config = dict(
    hidden_size=448,
    n_experts=16,
    d_shared_expert=0,
    moe_layers=[2, 3, 4, 5, 6, 7],
    normalize_top_k=False,
    routed_scale=1.0,
    balance_loss=0.00177,
    balance_bias=True,
    router_bias=True,
    norm='rmsnorm',
    tie_word_embeddings=False,
    max_seq_len=1024,
    train_tokens=319300000,
)
Below are experts of layer 4 (counted from 0) of a mixture-of-experts language model. Rows are named gate (a neuron's input weights, with its number), up (a neuron's input weights, with its number) and show model dimensions 224-335. Each number is 50 + 10 x the weight over its row's rms, rounded and kept within 0 to 99.
Before each expert's rows: "mostly gets" lists some tokens that are sent to it at least half of the time. This comes from a sample of Wikipedia text that the model never trained on.

# expert 7
mostly gets: " World", " National", " Army", " University", " until", " Association"
gate1:45 52 32 60 51 49 35 47 65 67 50 57 56 46 58 55 56 59 44 41 54 49 63 51 49 47 54 52 46 57 72 34 50 33 41 52 53 35 55 50 45 53 54 53 47 37 31 31 42 65 38 48 48 44 50 50 60 34 46 66 55 43 66 43 40 68 45 47 42 36 26 39 47 30 46 48 46 47 57 50 47 49 45 60 46 49 50 51 50 49 53 56 46 68 28 47 52 41 49 68 35 48 53 60 52 51 59 51 59 33 57 54
up1:70 62 60 65 59 54 40 45 47 63 50 51 35 55 43 74 35 51 66 63 38 38 50 60 69 59 52 57 26 52 45 44 54 47 62 48 49 63 58 53 51 33 70 47 51 62 59 52 46 48 56 35 53 61 44 47 56 44 64 54 43 59 36 56 58 38 69 59 57 61 45 59 79 44 45 54 44 38 36 49 57 59 48 61 60 54 66 39 46 48 59 54 57 58 55 65 40 43 60 70 49 47 61 56 50 31 54 37 51 53 43 45
gate2:52 43 53 58 59 50 35 64 42 38 45 59 45 33 48 36 50 41 53 46 69 42 41 41 46 39 43 68 44 51 76 63 38 54 47 43 33 39 56 46 55 15 62 34 51 49 61 51 42 46 47 57 48 31 28 53 56 61 61 44 43 41 60 51 45 53 33 43 52 37 58 31 54 49 33 53 62 36 43 42 49 49 75 63 47 55 40 57 57 44 43 50 48 47 49 46 58 40 53 52 41 51 50 53 47 57 44 60 44 42 32 43
up2:56 44 46 53 48 47 45 41 51 41 42 40 60 40 51 48 40 64 48 48 46 41 55 60 56 49 59 50 68 43 43 49 61 45 51 41 36 24 55 63 62 56 42 44 56 43 46 47 60 39 56 54 53 47 54 40 37 56 41 45 50 69 45 54 31 46 56 39 64 58 70 52 38 52 67 29 35 41 61 57 48 49 52 58 31 53 51 35 52 52 54 54 45 66 51 57 47 36 40 34 46 68 47 50 73 42 52 53 49 49 52 62
gate3:54 63 41 70 44 28 51 39 46 70 56 70 44 56 58 52 54 52 43 43 25 37 64 45 48 50 29 52 52 50 34 45 38 61 55 44 49 53 51 67 62 41 39 50 50 41 70 41 60 48 53 56 48 51 73 54 59 36 54 65 57 41 44 56 57 38 49 55 44 38 71 57 51 41 44 55 40 65 45 41 57 54 52 50 44 55 50 58 57 29 53 50 47 51 70 60 65 43 62 32 36 65 45 56 58 52 55 64 53 53 51 48
up3:35 59 35 50 53 61 57 39 53 57 54 56 50 49 51 54 49 47 35 32 33 53 47 48 57 34 62 46 60 44 38 59 43 58 40 55 62 48 64 74 59 55 60 43 45 41 41 34 58 43 49 52 65 55 60 51 52 54 57 58 50 52 49 66 62 42 42 47 39 49 51 44 37 41 49 51 50 61 48 48 48 48 52 28 56 61 57 53 49 48 60 46 45 52 51 46 50 52 53 55 62 68 40 49 55 59 47 47 43 40 47 43
gate4:40 42 51 51 45 41 48 45 48 41 51 51 64 28 40 38 56 40 51 52 51 36 58 62 51 50 49 56 34 38 61 49 45 32 38 52 59 50 56 62 38 50 34 64 45 43 45 52 44 53 45 54 54 56 37 65 65 56 61 27 48 52 51 45 41 46 57 38 41 45 62 49 49 33 55 60 55 48 54 30 40 56 53 60 40 39 38 57 26 54 53 51 50 63 46 54 58 35 37 48 47 44 43 61 58 30 51 43 41 63 71 58
up4:57 48 41 55 65 55 48 50 43 40 54 50 38 41 68 46 48 57 57 67 44 53 51 52 55 58 52 52 84 47 41 51 51 56 60 53 67 41 47 39 52 68 34 48 54 51 65 51 31 56 40 53 44 36 45 55 59 48 45 62 50 56 62 51 48 51 60 73 36 54 63 50 54 56 32 49 60 42 62 69 65 43 49 50 69 46 41 52 63 50 54 48 60 54 56 37 50 48 55 40 49 41 58 48 44 47 55 52 63 54 44 44
gate5:61 47 60 44 62 47 59 68 46 56 46 35 43 58 59 43 41 50 63 51 61 53 27 68 50 56 43 62 64 58 52 49 57 54 45 54 48 41 59 63 33 41 36 40 54 49 61 49 50 59 52 41 66 33 39 49 45 53 41 55 52 44 50 56 50 58 52 46 71 63 34 68 64 36 46 67 36 47 50 50 35 47 61 66 29 52 66 56 46 45 26 53 45 48 38 41 34 53 69 65 55 58 59 51 54 61 61 69 52 48 39 46
up5:57 40 70 41 61 42 39 42 46 53 51 53 36 62 58 49 36 54 58 43 68 49 46 63 50 58 65 30 64 60 48 50 48 54 35 53 36 36 54 64 49 54 50 53 35 39 57 55 59 66 64 50 53 29 57 46 59 68 51 78 74 56 56 65 59 56 64 39 57 62 34 49 45 46 30 60 48 48 46 54 35 66 48 56 31 36 55 61 52 46 43 45 37 29 42 53 53 50 46 61 64 48 50 48 52 63 74 52 58 40 41 35
gate6:60 39 43 50 37 39 64 36 55 36 52 50 57 56 73 34 55 62 47 59 70 38 63 43 63 49 35 58 43 59 53 40 50 58 30 60 52 48 57 63 33 56 61 35 65 68 55 50 55 41 40 53 52 45 46 39 55 34 34 37 50 56 52 46 38 60 60 44 66 61 71 49 59 57 30 55 54 62 47 55 49 65 47 48 50 52 35 43 67 47 40 58 47 53 44 50 57 56 56 27 40 53 50 40 39 64 44 39 33 39 61 64
up6:48 50 51 34 52 34 57 26 54 34 60 47 51 48 60 44 52 59 40 49 60 53 38 39 39 36 62 46 47 55 37 47 52 61 54 51 60 49 41 56 47 48 43 49 56 62 51 41 65 48 58 51 52 45 48 47 44 48 37 39 47 60 46 58 45 65 50 66 56 62 67 52 63 60 44 58 57 49 50 45 64 53 49 46 62 55 48 51 62 66 42 59 46 46 64 70 36 43 54 43 29 28 46 53 49 66 40 38 47 43 42 33
gate7:55 41 41 65 56 59 50 52 78 35 43 54 69 47 67 57 56 57 46 54 48 35 51 37 52 68 64 40 47 52 49 47 48 49 65 57 29 44 55 58 57 56 44 51 55 53 57 45 71 58 39 59 60 74 37 42 55 46 52 51 45 37 25 31 47 41 50 51 60 38 51 40 77 51 49 49 55 47 48 33 40 54 40 51 29 69 43 53 45 53 41 50 46 33 46 36 62 41 43 54 50 71 36 67 51 46 60 47 44 47 54 55
up7:52 67 60 55 47 68 58 61 49 29 36 48 46 61 53 60 50 31 57 25 47 69 47 39 40 69 51 63 43 80 53 62 43 37 67 29 44 58 55 53 49 42 58 59 49 47 47 45 44 58 40 59 39 38 48 53 42 32 29 46 42 34 66 40 45 39 48 47 57 45 65 47 50 58 32 58 29 41 62 49 42 41 50 71 41 42 64 52 51 45 49 57 43 45 50 35 55 36 50 58 51 60 52 63 52 40 65 56 59 47 58 53
gate8:52 51 51 50 57 38 56 36 36 52 58 57 54 44 62 51 60 46 62 47 34 52 29 61 44 52 53 64 61 62 49 40 48 51 36 35 53 59 48 37 52 47 48 46 56 54 45 52 56 48 39 60 46 56 38 36 38 38 53 51 57 37 37 45 39 30 41 68 43 61 36 40 31 50 55 50 40 36 47 46 37 49 58 40 64 40 58 51 44 48 61 61 50 47 58 37 44 45 63 53 55 51 44 43 47 55 29 46 48 65 42 69
up8:51 39 34 58 50 49 45 58 55 51 38 43 54 63 30 44 33 53 34 38 61 46 44 49 57 41 40 50 45 33 74 43 58 50 72 54 48 17 48 61 43 64 56 55 46 41 52 47 52 40 58 34 48 47 61 48 49 47 51 55 47 61 55 58 63 75 37 38 50 56 53 54 56 53 33 66 62 51 50 45 56 65 67 61 53 50 34 53 37 59 49 38 41 36 36 58 63 47 50 48 58 47 57 50 47 37 61 60 37 20 55 45
gate9:52 47 50 55 55 46 54 52 36 43 50 48 43 47 48 54 50 56 44 53 52 57 52 51 51 56 53 61 54 60 41 69 58 50 30 44 58 55 53 52 48 63 40 49 47 52 71 39 35 63 64 52 53 34 56 43 62 53 40 38 45 59 45 52 52 62 59 42 62 58 80 54 53 41 47 60 41 62 60 78 41 59 28 42 44 58 56 60 52 52 61 51 52 55 46 40 82 50 36 30 36 46 54 53 46 33 70 43 39 56 38 55
up9:62 45 49 36 54 46 38 27 56 49 52 58 55 51 46 48 58 33 43 46 50 42 51 51 50 73 61 55 62 49 58 52 45 41 54 51 34 30 33 53 50 38 42 56 62 41 27 48 52 36 51 54 53 75 39 33 36 19 46 57 38 48 42 55 59 47 48 56 40 51 59 43 52 56 56 38 58 34 37 58 61 22 69 60 58 48 44 47 42 49 50 41 47 39 62 64 25 54 47 65 52 61 48 43 67 54 45 65 54 55 51 42
gate10:67 53 57 44 68 48 45 46 56 66 39 58 52 55 44 50 58 54 54 31 67 38 35 39 52 61 61 41 41 57 53 46 52 50 57 40 51 40 45 72 41 48 61 45 34 48 53 57 48 54 50 68 50 48 74 50 30 59 46 44 51 62 51 54 53 35 53 65 60 51 47 45 65 52 68 45 48 50 75 52 60 53 31 42 52 55 51 40 64 47 61 40 55 27 28 58 58 34 65 43 48 37 43 54 67 53 56 51 55 58 59 45
up10:46 52 48 55 51 46 54 42 70 61 54 61 48 48 40 46 41 46 44 52 32 41 59 56 45 55 47 67 58 30 57 53 42 70 46 56 52 63 49 37 43 54 60 54 72 53 46 53 43 39 50 49 47 48 30 60 79 58 39 33 83 43 51 47 49 43 59 43 56 48 68 41 58 55 46 56 46 43 56 38 45 59 40 51 49 47 35 59 45 50 42 66 40 73 46 46 22 56 45 61 39 51 50 30 42 43 51 55 49 43 54 60
gate11:47 62 61 48 53 51 53 66 57 70 42 59 51 50 41 49 45 64 70 42 61 45 58 51 54 68 64 66 43 46 57 57 42 58 50 62 43 42 44 44 41 52 30 52 31 39 52 53 41 56 46 58 36 66 37 41 56 48 46 39 39 50 54 43 64 51 55 48 44 46 46 50 44 52 43 54 41 78 53 52 43 56 49 48 49 38 49 37 51 72 55 49 41 61 59 57 39 47 68 41 66 47 41 60 28 52 58 57 63 45 41 35
up11:60 40 55 38 49 49 52 49 53 39 49 67 27 44 59 35 46 44 43 55 60 55 41 45 31 53 45 39 35 47 42 48 54 51 34 21 53 58 24 57 32 63 57 24 39 55 67 54 48 48 50 32 43 36 15 39 61 55 60 47 42 67 48 55 39 67 40 62 45 37 51 43 41 67 58 49 47 39 36 55 24 50 46 47 60 58 58 64 54 63 66 42 37 56 61 48 60 51 52 47 46 38 45 44 48 70 37 44 29 38 69 46
gate12:55 56 57 34 24 61 40 49 62 73 51 54 67 60 74 40 51 50 46 43 57 57 64 54 38 45 32 42 52 72 64 70 54 65 70 40 38 59 44 53 54 44 50 42 54 48 58 51 47 52 31 67 46 63 57 58 61 40 49 47 49 62 45 52 60 57 52 46 63 57 53 46 52 49 37 55 57 44 41 43 40 42 66 40 59 58 49 69 53 60 47 53 49 51 57 40 64 47 45 45 28 70 27 54 51 53 43 59 72 46 44 56
up12:56 45 47 27 35 51 62 45 44 72 52 65 62 56 65 36 56 73 63 44 49 37 52 69 40 54 47 55 37 45 69 48 37 46 68 59 52 59 46 45 60 60 62 41 54 48 55 66 48 48 45 46 44 46 40 45 71 49 52 38 62 33 59 67 57 65 49 57 60 53 56 38 47 47 37 56 44 57 49 38 55 59 71 39 51 56 40 49 68 56 39 49 47 36 44 48 68 55 49 68 42 54 51 57 52 58 44 49 49 47 48 44
gate13:38 63 45 52 46 54 67 43 38 45 43 53 42 47 35 54 38 53 49 68 52 48 38 60 43 44 36 38 55 54 55 40 57 63 58 49 61 60 61 33 55 39 69 34 58 36 53 67 47 38 56 82 52 47 49 58 51 41 34 55 60 49 47 37 47 45 67 37 57 63 65 48 58 67 60 65 53 40 51 41 38 34 33 41 56 61 38 47 33 43 57 47 43 45 35 51 54 53 52 56 50 52 49 42 59 57 47 48 51 57 45 48
up13:58 52 68 40 57 55 35 42 46 42 49 29 40 45 25 23 47 53 40 64 57 40 55 42 58 43 47 24 62 60 40 42 42 57 73 50 74 64 49 57 56 63 58 58 53 44 38 53 52 51 55 41 49 58 64 73 44 72 51 74 57 32 34 44 58 65 46 43 47 52 43 50 46 64 54 46 47 64 42 58 36 53 46 48 24 55 49 34 47 58 45 41 75 37 69 55 41 59 49 52 62 27 51 33 54 52 68 50 56 51 57 35
gate14:63 46 59 53 66 41 59 53 57 54 57 70 65 59 35 54 52 44 57 53 46 44 58 65 48 40 59 56 55 49 52 42 61 34 53 57 67 55 70 64 65 43 60 38 37 44 55 58 37 63 43 36 53 48 45 57 54 52 39 34 72 52 40 37 41 40 58 55 55 49 33 60 58 29 44 48 64 72 56 51 46 39 49 53 45 52 44 32 63 53 72 47 45 41 55 34 48 47 45 43 51 43 55 57 54 57 43 45 50 44 68 60
up14:49 50 49 33 36 51 46 57 50 45 46 32 37 35 57 40 50 47 50 46 52 56 46 56 63 58 32 37 47 42 49 62 40 55 41 48 31 53 22 50 45 47 42 59 58 64 32 40 54 36 62 51 52 38 47 42 57 50 67 62 41 47 66 47 72 58 43 57 31 51 57 38 42 74 40 57 47 37 49 41 43 59 32 59 53 44 45 65 39 54 41 53 57 59 35 53 51 41 47 46 46 50 44 39 53 46 48 56 50 46 50 63
gate15:50 74 42 54 40 57 56 45 71 57 23 38 48 62 62 43 55 55 66 71 47 60 46 49 58 56 61 62 62 50 54 56 41 51 29 40 45 68 47 50 56 42 61 64 52 51 52 47 33 58 43 46 54 41 68 67 50 35 53 59 42 56 46 50 29 43 70 47 48 47 51 54 49 45 58 65 48 45 57 56 38 45 39 72 40 46 41 54 65 47 55 36 38 36 47 37 44 38 43 44 33 50 32 74 47 43 48 53 47 53 50 56
up15:48 42 64 65 58 21 34 49 50 48 67 43 58 48 53 61 66 49 52 55 62 60 33 65 51 46 64 52 21 54 45 56 49 32 55 46 55 48 53 35 54 49 48 30 39 70 31 63 59 48 59 32 53 51 40 57 41 35 54 73 44 49 66 62 55 49 50 55 41 59 46 41 52 38 58 46 47 53 52 60 63 64 53 54 67 45 56 49 42 47 54 47 59 38 63 49 69 42 42 40 54 31 35 47 43 62 44 59 45 56 36 38
gate16:43 50 40 64 39 47 46 45 41 40 56 65 47 41 52 52 64 48 50 46 53 50 47 34 60 30 36 56 38 46 48 47 56 53 47 47 74 43 54 67 57 45 60 58 42 50 62 58 33 43 31 43 55 53 58 19 61 76 47 51 48 51 55 47 46 54 46 51 35 52 49 53 49 34 35 41 35 43 54 55 35 37 57 35 34 48 71 58 40 52 25 46 65 67 44 54 66 52 33 47 30 46 31 56 70 34 40 41 48 49 55 49
up16:36 36 46 54 41 27 58 61 60 50 49 32 41 46 41 55 56 62 60 57 51 47 73 65 56 56 44 40 56 42 41 51 49 59 62 67 34 48 57 46 55 44 47 55 51 63 36 48 48 72 45 50 43 60 19 78 57 48 48 43 63 44 47 39 57 54 59 72 60 68 54 33 43 60 42 49 39 53 63 57 61 51 64 49 46 44 57 62 44 56 57 27 62 53 36 33 47 54 35 47 44 53 45 39 61 65 52 52 30 63 52 55
gate17:68 48 58 48 62 32 40 55 47 38 49 53 37 58 64 33 52 47 53 63 50 59 74 48 47 36 47 54 61 76 53 45 51 42 47 53 49 52 50 53 52 42 39 61 48 59 64 53 54 50 52 39 57 43 64 51 53 60 63 39 45 61 41 67 34 52 55 46 48 46 57 60 34 60 58 44 38 57 42 51 40 62 56 43 40 46 51 54 37 59 37 43 41 47 75 53 57 44 36 40 55 50 66 50 41 59 40 61 41 48 50 53
up17:33 54 51 44 54 64 62 45 57 57 46 38 53 44 65 71 62 38 50 55 52 46 28 40 63 36 52 53 38 45 44 71 55 38 42 34 58 45 48 48 61 51 73 60 44 60 47 43 36 40 41 46 45 63 42 47 43 66 58 54 54 36 66 33 56 49 51 46 48 32 46 43 31 57 67 64 45 54 30 30 49 57 28 40 58 60 51 47 71 51 54 44 50 43 24 43 49 43 36 53 33 43 50 56 46 48 41 45 57 65 51 36
gate18:48 56 39 57 41 57 40 37 62 64 48 53 41 52 45 41 46 52 55 30 53 67 40 49 45 49 32 34 41 42 64 39 39 59 42 39 43 58 57 49 46 56 43 26 35 46 33 60 56 45 52 50 40 46 45 64 49 51 60 53 39 62 44 46 37 35 56 53 42 57 55 31 55 41 67 31 62 57 62 51 43 40 65 52 54 51 51 41 46 49 35 41 56 45 57 47 46 64 44 43 57 52 48 58 43 47 33 54 47 44 49 36
up18:72 29 45 51 62 51 43 62 28 53 38 57 44 55 68 48 48 39 38 60 62 51 59 28 52 53 38 53 57 37 53 60 51 61 54 71 37 47 48 49 71 59 50 43 49 57 59 42 56 45 29 34 67 69 52 43 45 46 64 54 52 54 28 57 35 53 46 63 52 53 59 37 43 43 64 51 39 54 58 51 43 48 62 52 53 48 40 46 67 34 29 51 57 42 41 39 35 62 51 44 60 55 57 45 67 62 57 61 38 70 47 54
gate19:49 46 50 46 34 47 64 64 57 64 51 54 49 49 61 45 73 71 61 39 51 55 40 45 43 57 36 47 42 31 42 33 49 45 50 55 65 49 36 59 41 50 64 28 54 42 54 50 56 45 45 50 40 63 71 28 38 40 56 33 49 53 37 56 41 33 41 35 47 49 51 55 49 53 65 51 48 47 43 68 56 58 56 58 62 58 31 35 34 55 50 64 33 62 59 49 42 56 47 53 32 47 52 59 47 60 49 79 38 70 48 39
up19:48 53 44 62 47 48 65 52 48 51 42 37 41 60 45 61 53 59 55 56 59 45 39 58 42 60 52 44 50 43 30 54 42 47 49 54 70 54 40 57 52 41 45 43 48 62 58 57 59 34 48 51 48 67 76 41 51 42 63 49 41 38 53 53 42 44 52 58 54 57 44 45 41 54 68 36 47 43 68 49 49 32 57 64 53 50 48 64 50 43 48 53 50 64 42 72 54 59 58 55 35 49 51 46 47 49 33 45 54 65 66 40
gate20:61 49 39 47 67 47 44 49 30 39 55 42 55 52 72 36 48 64 31 42 47 57 47 56 55 33 46 53 52 33 63 59 57 45 45 49 65 56 33 50 44 62 51 36 32 59 38 65 32 53 57 36 48 46 30 65 43 40 51 51 43 55 40 53 44 59 62 63 41 64 45 50 41 46 51 67 28 58 53 50 41 58 50 48 44 55 50 38 55 71 41 43 60 48 58 59 56 48 61 36 61 68 42 40 49 49 43 50 40 50 22 46
up20:50 54 56 64 44 47 65 50 63 46 38 52 32 51 35 30 59 41 62 76 56 60 46 62 39 68 74 45 48 46 45 57 49 48 57 43 59 50 64 58 53 37 42 54 53 37 47 45 47 60 65 65 40 55 52 51 36 42 47 32 45 40 55 26 47 56 51 35 56 60 53 38 55 48 69 45 58 32 76 43 47 43 53 51 44 47 50 45 52 41 50 61 39 46 49 42 41 65 61 45 45 42 42 66 55 55 61 29 56 31 48 62
gate21:59 49 51 53 44 29 41 61 44 34 61 56 48 64 35 38 63 45 38 62 70 40 58 60 68 43 50 21 44 59 51 49 34 51 52 52 40 47 46 38 64 55 34 60 46 57 50 59 64 39 67 36 63 55 65 58 41 51 53 44 45 49 33 46 48 75 57 45 37 52 52 54 67 57 57 48 70 44 51 69 53 52 55 44 44 47 58 50 46 57 44 56 48 48 57 54 40 56 61 52 43 59 65 58 50 44 42 56 54 56 37 68
up21:29 46 49 66 59 48 60 43 56 55 58 56 56 49 53 43 43 36 60 53 63 52 48 41 51 54 63 52 65 53 61 53 61 50 56 37 46 44 57 53 73 64 39 55 41 66 36 44 46 72 35 55 51 52 51 32 56 64 42 52 49 37 40 48 46 61 60 49 68 45 50 34 53 46 56 42 62 48 31 69 61 50 58 48 59 59 51 37 57 39 49 56 43 41 54 57 64 56 59 47 51 60 36 51 37 47 49 47 48 54 48 49
gate22:65 57 58 60 58 62 65 43 57 52 57 53 59 37 48 43 65 42 55 38 58 54 71 50 61 56 43 67 42 63 54 43 50 57 50 43 46 56 23 43 51 56 45 44 67 70 40 38 57 67 48 24 63 67 63 41 55 33 69 53 55 56 40 49 57 60 57 62 43 37 57 48 41 48 48 56 52 38 50 57 45 46 30 59 52 37 56 51 53 45 57 43 61 44 50 35 53 45 52 62 64 53 54 62 62 57 61 59 43 47 51 51
up22:39 40 41 45 40 38 56 49 45 40 45 54 45 36 60 60 48 61 61 43 54 31 43 46 58 39 51 59 75 36 48 38 49 36 66 54 61 37 46 60 62 62 36 47 43 55 61 66 46 57 45 68 55 35 38 49 49 44 51 58 55 61 66 55 49 49 52 51 40 64 49 51 46 47 56 69 51 40 43 50 47 56 71 47 46 53 46 61 46 67 24 35 43 56 51 65 51 54 49 52 52 40 67 43 50 50 46 52 59 58 66 48
gate23:56 43 62 35 35 55 44 68 72 59 46 55 34 55 44 60 36 57 50 46 54 52 51 63 42 38 36 46 27 49 59 40 62 50 53 47 39 52 55 51 54 48 56 48 29 60 30 56 47 70 50 46 54 34 50 55 60 61 59 51 62 51 48 38 55 29 45 49 37 57 54 50 57 30 55 42 76 51 55 51 44 24 50 59 45 57 56 39 56 45 46 26 53 59 48 43 55 60 44 58 50 46 53 46 54 42 54 51 53 41 72 57
up23:50 60 52 52 73 42 38 42 36 50 47 52 60 67 65 49 40 43 36 50 51 36 64 55 45 57 56 40 62 58 44 54 28 41 63 51 62 36 58 58 59 62 55 45 65 46 54 47 55 40 52 53 44 57 47 40 37 40 43 61 46 46 54 66 40 73 48 53 57 44 51 42 49 64 47 65 31 45 40 46 48 66 54 58 58 53 43 54 44 41 44 81 39 59 52 48 41 39 38 54 52 56 39 52 51 43 47 54 58 52 31 49
gate24:32 48 56 44 60 34 70 46 42 44 53 40 39 48 45 41 60 60 53 41 61 52 45 42 29 43 58 48 50 55 55 54 63 53 48 40 61 49 75 47 54 59 41 45 62 36 47 40 55 58 55 43 54 54 48 47 60 49 43 45 51 50 49 58 39 42 44 38 68 53 50 48 60 39 56 56 42 56 29 26 54 59 58 56 54 55 72 68 70 29 41 46 54 45 39 43 40 55 41 67 48 38 30 48 45 57 51 45 54 59 30 50
up24:33 57 52 44 59 32 80 47 42 53 57 41 50 45 46 33 65 65 53 44 60 46 46 42 33 34 55 47 53 59 56 53 62 36 45 36 49 52 77 47 61 72 49 48 58 47 45 31 63 60 61 44 51 43 46 45 56 46 50 39 60 55 58 51 52 52 39 48 57 39 49 55 57 49 49 56 52 41 41 39 53 49 48 53 41 50 59 53 61 43 43 52 58 49 37 36 40 48 46 59 52 59 27 56 48 46 58 41 53 62 34 52
gate25:43 35 37 46 56 63 67 61 47 33 56 48 62 78 48 44 53 32 65 34 41 42 68 58 48 40 54 37 53 44 64 74 45 39 41 63 48 44 50 48 41 54 58 53 58 61 33 51 17 54 41 55 55 42 55 55 60 44 60 51 32 55 43 51 61 52 53 70 48 48 75 48 63 37 44 53 25 48 53 56 63 30 53 48 60 42 55 47 64 38 55 51 55 43 47 48 54 40 49 50 45 39 45 46 52 50 44 45 52 44 54 86
up25:43 54 49 57 50 62 65 61 33 18 44 33 43 66 46 58 60 36 61 51 59 50 64 52 56 31 65 49 52 43 52 63 41 38 44 53 52 54 42 71 33 54 57 62 65 80 51 45 23 46 43 49 57 56 60 47 61 52 52 40 49 53 46 55 54 47 58 46 56 48 55 54 63 32 37 58 35 50 56 59 55 43 56 45 63 55 50 36 66 46 46 55 49 54 58 37 35 46 52 35 45 38 40 50 42 57 30 45 52 46 46 66
gate26:47 59 55 50 36 59 81 37 27 59 47 39 48 29 43 53 61 25 45 36 58 61 40 51 60 60 42 52 43 62 37 48 44 65 55 45 39 62 44 34 49 71 42 56 46 62 46 44 39 56 71 59 44 40 36 43 49 53 55 53 50 46 39 52 53 56 54 63 59 43 30 53 61 56 36 58 55 65 48 50 39 55 61 69 60 47 37 44 56 54 35 38 42 40 31 61 49 46 52 64 63 68 29 46 42 38 28 66 50 46 56 52
up26:48 57 53 55 38 52 64 50 42 43 50 51 46 45 52 44 56 36 37 39 33 64 42 30 66 43 44 42 40 59 44 62 43 59 69 47 45 64 38 43 48 71 44 38 58 75 66 58 43 71 56 61 50 30 57 39 65 57 45 54 59 49 50 68 64 51 51 52 61 39 39 56 61 43 40 48 48 39 53 33 32 45 54 50 47 57 45 50 66 40 40 44 47 33 50 45 43 42 61 49 75 71 34 40 61 46 46 57 56 44 53 52
gate27:56 47 52 55 48 62 49 46 51 50 69 59 41 46 52 29 54 46 53 43 54 61 55 57 41 61 54 41 45 49 67 61 41 38 52 40 65 50 42 58 51 40 46 73 46 46 50 43 53 75 53 51 67 47 39 63 66 39 41 48 23 57 55 45 53 46 41 54 53 43 52 64 66 46 43 50 47 59 65 51 46 50 47 62 62 53 58 62 65 59 53 54 67 51 44 58 43 55 42 57 43 47 46 42 56 62 47 57 52 44 38 52
up27:51 49 51 57 40 70 46 52 59 37 51 61 76 55 48 67 39 64 65 46 36 64 71 44 71 37 39 46 61 34 38 63 54 63 40 52 64 41 57 53 38 60 66 34 58 39 44 53 48 42 45 41 35 59 50 67 51 50 56 38 66 46 40 55 39 59 52 47 49 55 47 61 43 48 56 49 41 58 38 36 39 60 60 37 42 54 44 36 44 56 55 51 37 41 46 32 57 34 45 41 62 46 53 60 64 46 46 50 52 48 56 37
gate28:45 48 44 44 63 38 35 47 34 59 54 50 64 59 62 63 34 57 56 60 41 48 31 50 56 39 49 51 44 61 46 50 45 60 56 46 39 51 35 61 48 32 45 56 50 45 31 37 54 67 55 38 65 56 49 36 42 69 54 42 55 39 56 42 54 46 29 41 50 34 54 43 51 73 59 52 56 58 48 46 67 42 47 57 50 59 51 50 59 58 41 47 65 57 29 41 65 65 54 57 48 45 58 59 48 57 48 58 39 58 43 47
up28:52 49 52 48 57 53 36 51 38 60 45 37 58 45 71 47 37 55 41 49 38 65 39 48 67 32 54 58 44 55 31 58 29 60 57 32 40 34 28 35 51 38 42 53 49 51 46 33 48 46 54 52 62 62 54 49 38 58 50 50 33 29 45 57 61 46 44 52 63 47 53 52 63 52 60 60 54 42 64 45 59 51 67 56 60 49 46 55 56 67 43 39 47 52 51 45 57 57 35 47 41 44 52 49 41 32 63 72 46 49 45 29
gate29:63 39 55 42 58 67 84 54 53 49 48 42 42 63 43 65 30 48 57 46 43 52 53 50 50 63 60 45 62 48 46 71 66 52 47 43 50 48 45 58 27 67 34 40 50 56 58 43 47 48 48 51 74 44 41 43 27 50 42 79 58 56 46 54 31 29 44 54 60 57 41 51 24 67 62 61 55 63 50 46 38 45 68 56 62 41 48 63 54 58 38 66 41 62 58 36 55 35 48 66 53 54 65 38 41 56 48 43 46 66 49 41
up29:47 48 46 59 50 41 36 75 52 53 57 34 58 50 60 44 53 54 40 67 47 53 29 56 52 11 46 52 49 47 38 45 42 62 57 54 55 57 50 46 63 30 62 47 64 56 52 49 41 37 64 41 34 55 45 56 50 52 60 51 36 50 58 65 38 55 56 50 47 58 52 62 63 45 48 37 43 51 64 40 68 55 43 53 31 65 47 42 38 59 60 31 60 41 38 62 59 57 49 36 35 60 70 41 57 39 47 32 55 32 50 45
gate30:44 46 43 43 60 57 47 49 45 41 74 47 47 65 57 44 37 47 55 45 51 33 46 41 43 34 34 31 56 64 44 54 44 54 60 38 59 58 69 51 63 51 55 37 26 57 60 51 43 64 47 54 52 52 44 61 62 52 71 51 59 42 77 50 54 73 61 45 66 62 38 51 52 59 62 56 41 60 39 44 58 75 75 26 58 57 49 56 57 56 52 44 32 56 66 57 68 48 57 51 39 49 47 33 47 53 50 46 56 24 53 45
up30:76 39 37 60 43 52 54 35 42 46 35 56 51 46 51 57 51 50 50 58 52 36 53 28 46 52 45 47 55 45 53 39 49 58 54 56 51 44 44 47 63 39 57 55 42 50 46 53 55 54 65 63 51 65 57 51 51 56 45 52 37 47 46 58 42 49 49 67 34 53 39 53 72 36 46 56 43 52 49 52 51 55 56 46 70 52 39 58 51 61 44 50 62 61 42 64 58 67 66 55 48 33 55 36 25 57 50 25 46 56 60 63
gate31:52 44 62 49 61 63 38 41 43 19 53 40 65 54 42 55 34 50 66 51 55 45 44 57 69 59 69 56 45 46 53 21 40 50 51 39 56 33 45 38 52 48 63 37 46 54 48 65 41 67 40 57 46 67 66 55 68 42 35 52 69 52 53 39 58 47 50 36 56 46 49 45 52 55 60 54 34 57 67 49 73 36 64 52 57 52 53 51 36 63 55 51 59 35 52 50 48 57 39 58 61 72 52 58 50 53 36 60 35 63 43 37
up31:35 62 66 56 53 56 44 47 59 50 61 52 66 45 40 74 55 55 39 48 54 52 34 72 59 59 70 52 53 57 52 67 43 46 47 53 54 41 62 53 51 48 64 59 66 60 47 58 49 75 68 48 54 57 49 40 69 46 35 53 59 39 61 48 52 51 60 41 52 56 55 42 53 51 48 68 54 47 68 40 52 41 35 47 62 52 62 46 33 62 62 51 55 43 54 63 36 49 58 48 58 57 51 70 40 61 51 59 40 46 47 48